{"d_model": 512, "experts_per_token": 2, "d_expert": 128, "d_shared_expert": 256, "routed_scale": 1.5, "balance_bias": false, "router_bias": true, "tie_embeddings": false, "optimizer": "soap_variant", "lr": 0.00383, "beta1": 0.95, "batch_tokens": [65536, 131072, 196608], "steps": 3775, "dataset": "wikipedia_en"}
Below are experts of layer 6 (counted from 0) of a mixture-of-experts language model. Rows are named router (the router's row for the expert), down (a neuron's output weights, with its number) and show model dimensions 128-255. Each number is 128 + 32 x the weight over its row's rms, rounded and kept within 0 to 255. Numbers have three digits each.
Before each expert's rows: a language model's description of what the expert responds to. This comes from a sample of Wikipedia text that the model never trained on.

# expert 7
Description: Quantifier and comparison words like all, most, more, several, plus of after nouns, and infobox field labels such as Other.
router:063214100142103153123110168151101108157112116127119121128174124071202096087102145111074120145127104173155096087121138160143175163138105110126056156134092139175107098101084173147123117075110134191167122105131082144114108129168177110165080149079103130118192096078158114149058116155131100136166138138137149092169153124069179084133132105092131143152140080155077165112160133163146171115033
down0:108131078156121118094164092134137152127081101109162180096107094132149179138141176107120121145094137199149128177111137140094147130215192151117127140063104142103094100125150139093102128080085186150146124094114164145130122168099100148146096137114165087010145138163153115144083150094146138142098143131140177085078172119103110097122137137105127126119131156129194158114120163139146109111145
down1:095057140190143138134089118125138107144139107161151138096136074140092151190099212147079178135131132123146150129151144121134146105189134098153179121117104132053090150157111110127140158146103106151117097129111131124169136043072105079196138167169158162149107165093169100129130109088196182057068127105168133145119118118178115094159099087103111153080084148125170046125092150140069165165190
down2:153110153171122167069138074100125121119116135094148187137155126134178122132108155106149148163168121130090076121131104054085121117123122115087152114123198085132106142175173142127056174145139119178157081137104144178125151126149169167137085141099115103149115151141145190116151105089172103084147121103118173149098106135148100141135111116151143153193168068102113119128117102113126130128082
down3:124118137138062142128088124135135082080122106121146112160123148136133129146158146200160108066165114153149066169080118105156099141112071148080132151076079118153084160181109135124098115108187155139130118152144118106145127101075152102102143120133113127087105154081192171135139088112116096136125138137119106093096040164118127155107175074112082075086156130186120139122169155110087080134131
down4:170164078153119154123220122153052176097151142054118146147145158107127184085086121080135108087157155111181160089116124101090149087150102117060150157150129091151124164194096131132123117150110100150115093183181125106141153139171166145185086062129141117168142168109152100147150152207117105103065093145162084145200125149093177127141133095129182095135186121090137094112072149114063078135133
down5:099142109124110146189165133135125100096122136076129152107124132141115096105089104140077100097102160131055096229146122139127123143121091064078154157171111091107105118142130110161110106152179073103116154064070153134117121165092160099115174155125133135082113169142109100111134158092175161193159154141091126156092165112125088110157130113096131158123163131138105131137159088134156151038145
down6:109132171121074128146080108124100110162147111118132146130128124103125154122122132132086109116138151178175194147137183150131109103130107098079101124195115122125116149053157101159134127104145168153165176136147154169160124095188154158169161107081173163061161137086106114194154121135126120172137136168168212152119154101125167128144121148065129219133131119136110160137141135084137155077142
down7:113223164116098167142075141159123107139090205148113160095128187063129117138106141181141153161166155148120108179116152145088180140130124098132214120153158146092103060154121090126115098161199160112109107100164145061089132177108141112105135131141097218121174146149159138122110206093109097136158108172086129127103164044114135081134120167133069098093146152129163127123093110160097146105149
down8:132107152136125145126156093150158094092107122140170129108149070153113125185084138103182162155144151136110156133125132138135171136152159070149144089176108124118115094167172159087097147137114131126136093114165134050192178188103109106097086113135102086121088106076131138124074126143116113124118171154121118101141111140151093121120142156079155107091147165168093095127126164095158137128135
down9:129096134114166134098093085119129096159105100093123166164126150096136114094130179188019137094106105101124114175142147120089139119141135096103112205120123130126131185124181124059124160108130154176129123169162167146077121126148115122116106124130165151157121162133124158169107153170155113110206089208136143122142123145133071160117139137153151103137176136133109100151098081131151147092093
down10:134080121167127159111134148174121132180138120119097168143146156158159168134114173098152129104161124150106121139096134078122090131154106097162171127164194120082108126111153155171150170119175105146113142101097128095127151124099170124101141155141150136163128107104120130122081112164065153185139193238136091121109142129128095062139163161093116171124084152107094129110097176147080089133181
down11:126127182117042161140104072124170141108132131155122135150128157173155143102175055109154144100124078106158103111122124113131123071181131113072199127130106128144089109080095143114124183122106107100171169062145109074159165101107058096135140149182151151155119136123156125142155117148145129188115117135131121139155174143140099143138158143089095178124126119138126127109150185088132107114129
down12:141135131122119123086091081177171108086102092089135122118164133154151209099133150120131105153115116151080155174083129119139131085123103154154149114167110135076137092137084108140122109101111114168077162145129122154096127108170080072101127063115087143127166158174094132181118095130189166137131081147075105107124140086151102145169180102132135120076166106081124141143155105133143161114130
down13:116137128077169098105143127137095151079139078081120120124136083083101072176133160110133130134096151130134130088102061147185139109170124139152118141118150070069117162075137121124098136132113109160090115135118094137143137109114132124126074127132171059137144087122077115104084121135149111136094124149186141134142148170160155107061073160137086074091138189111110126131105171125077099118095
down14:145030144140129194125161139154147131113147167134102070118102111058134127085131168081168160133187102133109114151136088130118027136151130165168068172135092127121131152135107164154127109184134111091110141130148083094141057170160131094098103121139158132163085128127089077208142102101067186165131121100118065150091110085074110129087101189135133149125152092084114185129147125083078127113164
down15:099135108171109135100124181154147095124039110085120122147092106131118173161131147079175125115127123117141132140121123121133126078187117224143160126183134192128129153156121126131116084125153126163176076104139120142102150127117103101083149087100117141130139125133128160189099137098113116175109142098159058184153195159158119177106124113203106145115161092157098133168099108143122113157103
down16:114140144133165076173112120079166095121151091109163103150123100096167145130178137154148163108143154196114162154169120084083129111163112122100239137115162053108080154150200127094110157147192133102186152114105165149126108111137082109127128142159113113130086083136109107161175135129097124092130122129067193100101158131147124144085156091150101159135090050138132115075086096135128146113136
down17:125151111146193152187094100174155107178143138144112150169133116139137091136117108056086150063112094180207089103108091107115112159106084109124082196126120183120153167162146109099149151051135155158112109150179134131124107123145091142163144085101171124111139170143114049156068167091118122222105126113065147139142157135115155107106109099083137094085135163192128088171117150026155124110084
down18:103121132075148134141136137091136142129084152143081095149127169125161133070180146121117125194184161141116086134159127075141158165125109114178089120153137188156154078137066169139137151117172106161077129128144124103134111154075086182100130163101122074167085109118127094167115086118197177104208131093121120198120151121120109119133148161077171180162139160109129059081120176142133082085094
down19:153187123172132125142122154177164169087076119167129128127118125088091130101095132144141105157118202108111108092120117200176131193129115128147202090135133112142126113132144129149148162052117179125167136082155193136174112117142145133116128095149139133097151128173156115140161103138092142126094082090165120141148148120142103119144148118133157153166072090113208142141129118131069057141185
down20:055107093157131128094164142107174167146115139159129115113092134050146170127119165158129115120126077151159092194119128070159121211111113103110090168098143113140201082182133157133131191196130110132181155095178132142157116106153165134155134127106158124130099098100167069173084093081122190141103131087173091092167082123106162159116082119099131172111089066170089044125124140103151075090085
down21:094131098118120132138085090134124153148075085113138187186118154140161124118143176092126153161185146092144099110168107166142144127126087101148130085148113141189080126102082122141119103147145123139097082155118074140080186172140189156049166081148132144098078080158148168135212121111136150164104146153157092136164113135145114198166170130154119205110152156128115173112126144081096087169180
down22:096109168121105118106133113125090104043119080170184118119119093125098110089100160121122190188046125109138055127138153121070156146151136178062161080134078093136126094104152123122150157185141128156145107099144092142122135112071109131147146104132107203153072150165113114100109150114075200133067131121128170131123175141067164121127132110158118136128123109132093074134101123161097118191134
down23:134095092142093136104105134147160173159091166067130078171158093135116106177142145182109108100105121098081110189126138131112177116142119112127136130087098156161105137144126111103152126185100078143066138125152147153132086155106160113107144152077169108142118119065147154082164124130149105143118125117168133042044128151117181158118178174118156094177094083157135092107081127073141143145088
down24:067070165149076114101088117166196129195109077141103122125120125173088145119168161124188104112041132159134119132141106141138088101127113128102175104111139119112148162067199131053078162091135113057066150126074079116051138141145099078097154176155139136211129132133150109151145114080094140149099104139139080124112191142087102114097104076090142112101105122093137080103124112149173128062170
down25:118176080143135120100173065111137125142111126145101132108164197124089096174121058210092128110155157136106128171163088126082156156132125145108149143146101161055157122129150104145132154126141127175120154156132110130121076090118131123126139102096146121185140085156122064092112125102135160155121097130136123100225131089205116159107138129153139101157113114106112081118121086097138143098084
down26:105096109124139203138120148118152118086154093109152175147167136151127121150135113138154111121151141126128117172153135163092057159142157100110095137070111143153096171173085105152085146164105157110119165101114136053135120065116111116152149141137160136091146157153105117075103156124119127169170148161094134118071121135144139136159131158088135109159139080099170138115138082079054086113145
down27:063126167160074107087157136156153127151142137180132134130068148079049097168103114089136177078164112163115098131117218128170081095128081110172167090124162107138131127205108140140162140150136171157080161111144086153126205101127155143111118091136125100144104142114123095160188126171154090200150138158095127072140201133150184093241108123135089138180111143104105131103156097125130116096168
down28:085159141110168098153126121120096188120124123092125115169112093113115127121133187119089146144091195126123163181124099177182143134124105158112125194145094115083080210172157190085109183070116046109080088100135143178157166104161140146172163118091116103121149124139186082061163127163141113154120142114138098119128119137138121121131132125121090130104100114138152155119156108159081180105159
down29:167152134177104160142160153069159188125106117119138127067162121111178137138169116097179157123151107172099117131144131167136148138113126112087136043155158106150093081099118135098109137122051133149182140094072120122096104098154159106153119122117113121130150146189099124126135132112135146141139134172086110088073128098202161121133162167112090077114161145154134085115128144105124103129140
down30:130149151134153111160120140145121104145104109083106124098098155135155123132119165132132183090106174188114099085105146113135138116099167100155125061128159093169172122139115184185157068209183122117168126153087092141195147102123153140117153130114174097180113123120107111131132163148121123123160165114117074075075109115172110158158098106138122134161098194131184121127173058126166141093108
down31:090134136178155159116154088129107202113110105203130155161098149103143090146122095132152192114175128173091144132075100045128156182147152114066131085141131142192066087128147206107112124143165103208146124115112184141115180101081126188146122096155158130121103124090130112087111157193061160125154141133120127146145139127151147186074106122126080098124136103082169075142078143162142123112141
down32:159089146144136124093120115131176149112116129145114152127179085137109095131097117135146121158126129110137087161127057122110164138182098104110118124149119105165119119153174120116113137130136144116137081090146141099133122081152140141170098106114110204143132102094079106171081090126140141117119136101127186114162111135140128080194108163132098144144081151103091066098155060163125073143094
down33:148136130107168081160119148173127095168164124111153088126119188097073135141123114161116173118131133182157102105116132141135090078108142185114095084118102168167172147139116136136146180150162128118152112170128129161134180102144076201153143164109131092157079128115131151122095203089126129106124190158117083107143116125143163127113100151156164131144114145168083107157127183158165120144118
down34:143105095112097185113087114109123106125125134129121132105157142161115131110180057125137150107194035125187185167122155126116164067179214125119139150117106101073076128140154091149162180101131120112173121109112089133110139175151123114144102056144182098169164096124111135113137174104149136148121139127098134160107132157146143128143102194056164113112113188135134134105142162186111146087112
down35:223129130137122113113103170133161110156121144137127146134142096129133094159109166136117157090081125102141124135110174147153169124101102112142195077086143137159086076223129099127056101094133128143111092089111133101110142083160110125112094126134130148111103191116170107132117175158103181160170143094096149126104145129098099148083104078128128155130149143149130163181071114094113154129144
down36:158110172173154092102063161210161113151154119188106149118133098099112105169103105151070040104133131122151155125130134136130105148144145124082119136105125159140162166123146109151098099106124102120143105033142132126070116132105138142126126090089106097201163085175151219121180151209103079134165192082172200152101099133146074172136152130151096132084108067145084103114136129152112119118064
down37:176112043140149164106117158126166081161165085158160119100104136149125109104152138139119127137166153137122117145080142186117099082123152182168137140191144221145125109141120115107186167107127127081161151146112141105050108133128107127155195133134100086124140131151118106146171129067149084077081085120112153167085181166122134174171086089058210058153129146115146139109113077138067127148061
down38:142155159115131074143132127144163175132177115114181121130119138069151154096119124191126114085145112150116188121123159044106128117151085118178094140135153157196105160135097117141167125146152070143077121167129123137120168115161131125158067140082180102145104107097137083093134091127142154113117128165122125086122157163067097139147159164136093145152125152111138088129085142109139049165128
down39:082084153144165157187158085136155177141131111125156109185140119162200139125099125143148088139035095132157109172114123138156077160142095091114169206113109136144143148102168095129121056086144152135054116076147110108143135167102140126105097084068156136132122150114145115108159126126099155106169142106145125145089160112123138158163075117098170106105099107118103141073087121152141211211200
down40:135106132135118085165164146130120104100090136120131120091149142142085174148060118156117142117087106123131097075184144186210078180104111096162110129148133189172121094093095132108093180098151131200144170070103149162091208162113088066073109084106147113155114123136127156123121115105102164116139162158182140193104147167152148160136141119154123123142194202125128189142157121098093095107111
down41:113126148135135143081105100139101129147108102128108161129135125101156166145166135129132174114138044133082206140166085122148137132099152132155084114116087160152054169106135124169095139147135170049128113111130142093116107140139158192116180156147154079144065156150106077096097094159173107148126177151136145118095144143122130100126142116107163123099107073129113119097132082091160140138105
down42:144149094070130169110119111111079087082111156156132140131165133117165099056155068114134124167090123140093080125109108183094170122159155167112116099137154100095139086120171104139085083186118155059149118110108166163112091087203060031148090131134156124142119192148142076117166187125174088129159131131126093165120211125175093136178137142134113101083127102100131175172138122125104125136053
down43:176124170148154172152121229114155156087110108132093100155125099151121126080088105193102144102170189130167155166101084185183117083177145154108114136156131137201112140151172072155158135171139162105139136116112147154163134114161165159127178153100107084141116099152115152114099105159082150127180136079141069075122132145172093100086136146174046116177126121090074145136139117105161090142132
down44:144160110190112084141137107148154154049175129137156114124094111087165111089146123116115114085117196126108169133041172169086120164083136142159122117149057101191116186112131193107114139109161106130166145104085155153172088137124130133146146090094065082156090135178083118162161107134095143132138172114125153038094131111106125106151119108164092166155144123098079067094077108078091120166095
down45:112183123081126190041180054134075099118073135132134157136105135068066140097121062087077157108198179157138186114126177161095182085162183096094157137075142153106092088104161158134147160144074131150186104133131149110120165156123126147090113111126148094138111095125121105087076159181103159131118150139170160115094211138102141108122114124122119110118051142078099188159103170097103135161116
down46:154126109159166122128113135134155149144110075091101105037133167149113143143107210143169153208103143143132187109145134160141136096182110130127094071139137133165107085141095116092156166128105147140147154182120121162166135134167109108173121112119109135074125126131138170067142141122153120145098110111121113172128121164148107169106154111119152095138147148135047141152050171139136127168137
down47:127087149099107104168061045142120142143160104125138101146148082113144159184134100089143163113179119139165084146087132148152168138163093119081190074148085141069089180124127068076158131104192130124099068123161153089165082089093133130129127129089155130158119138113095124129164169078162167125181117170179127150108128140160130159155187119132078087127129156139085110165104176133104137102135
down48:110134121125123121194090098132053114146111118113138175114124146104146131050123130157109121135104131133091169109121168138128133117139167079118143165149124140075134107107132171119165117114079084101130142140115084127164065119172108147152103064118138103103109097157132136143135123173188112112119118080104140068095110081115072129146120153067136114168104106148127123112139034135148150131143
down49:123111170146215132136102022132178149107118137201129115137122134172169150105106109095139140097116187111130102079120140123175135033167135135143151100153200153131152148125132145151136137187135114140209152140125206155136085164109150161064153138119116154144096151089122124076153187114139138124093162175132159113144071127096091110113110131194073118119069125141101170058147153169086132136142
down50:191206129119084114123131081067129120140052160082127150075104206097150093132092139094154160128217140117116175139095136142127164044073163097150116218147160161138125124122156136107123137179112103117174168064111186132097124162111124124136160109149085129166097103089131101119149163123156122188128140136142136126120120088137126128144117098071112135091111130083106120102120128150157103109111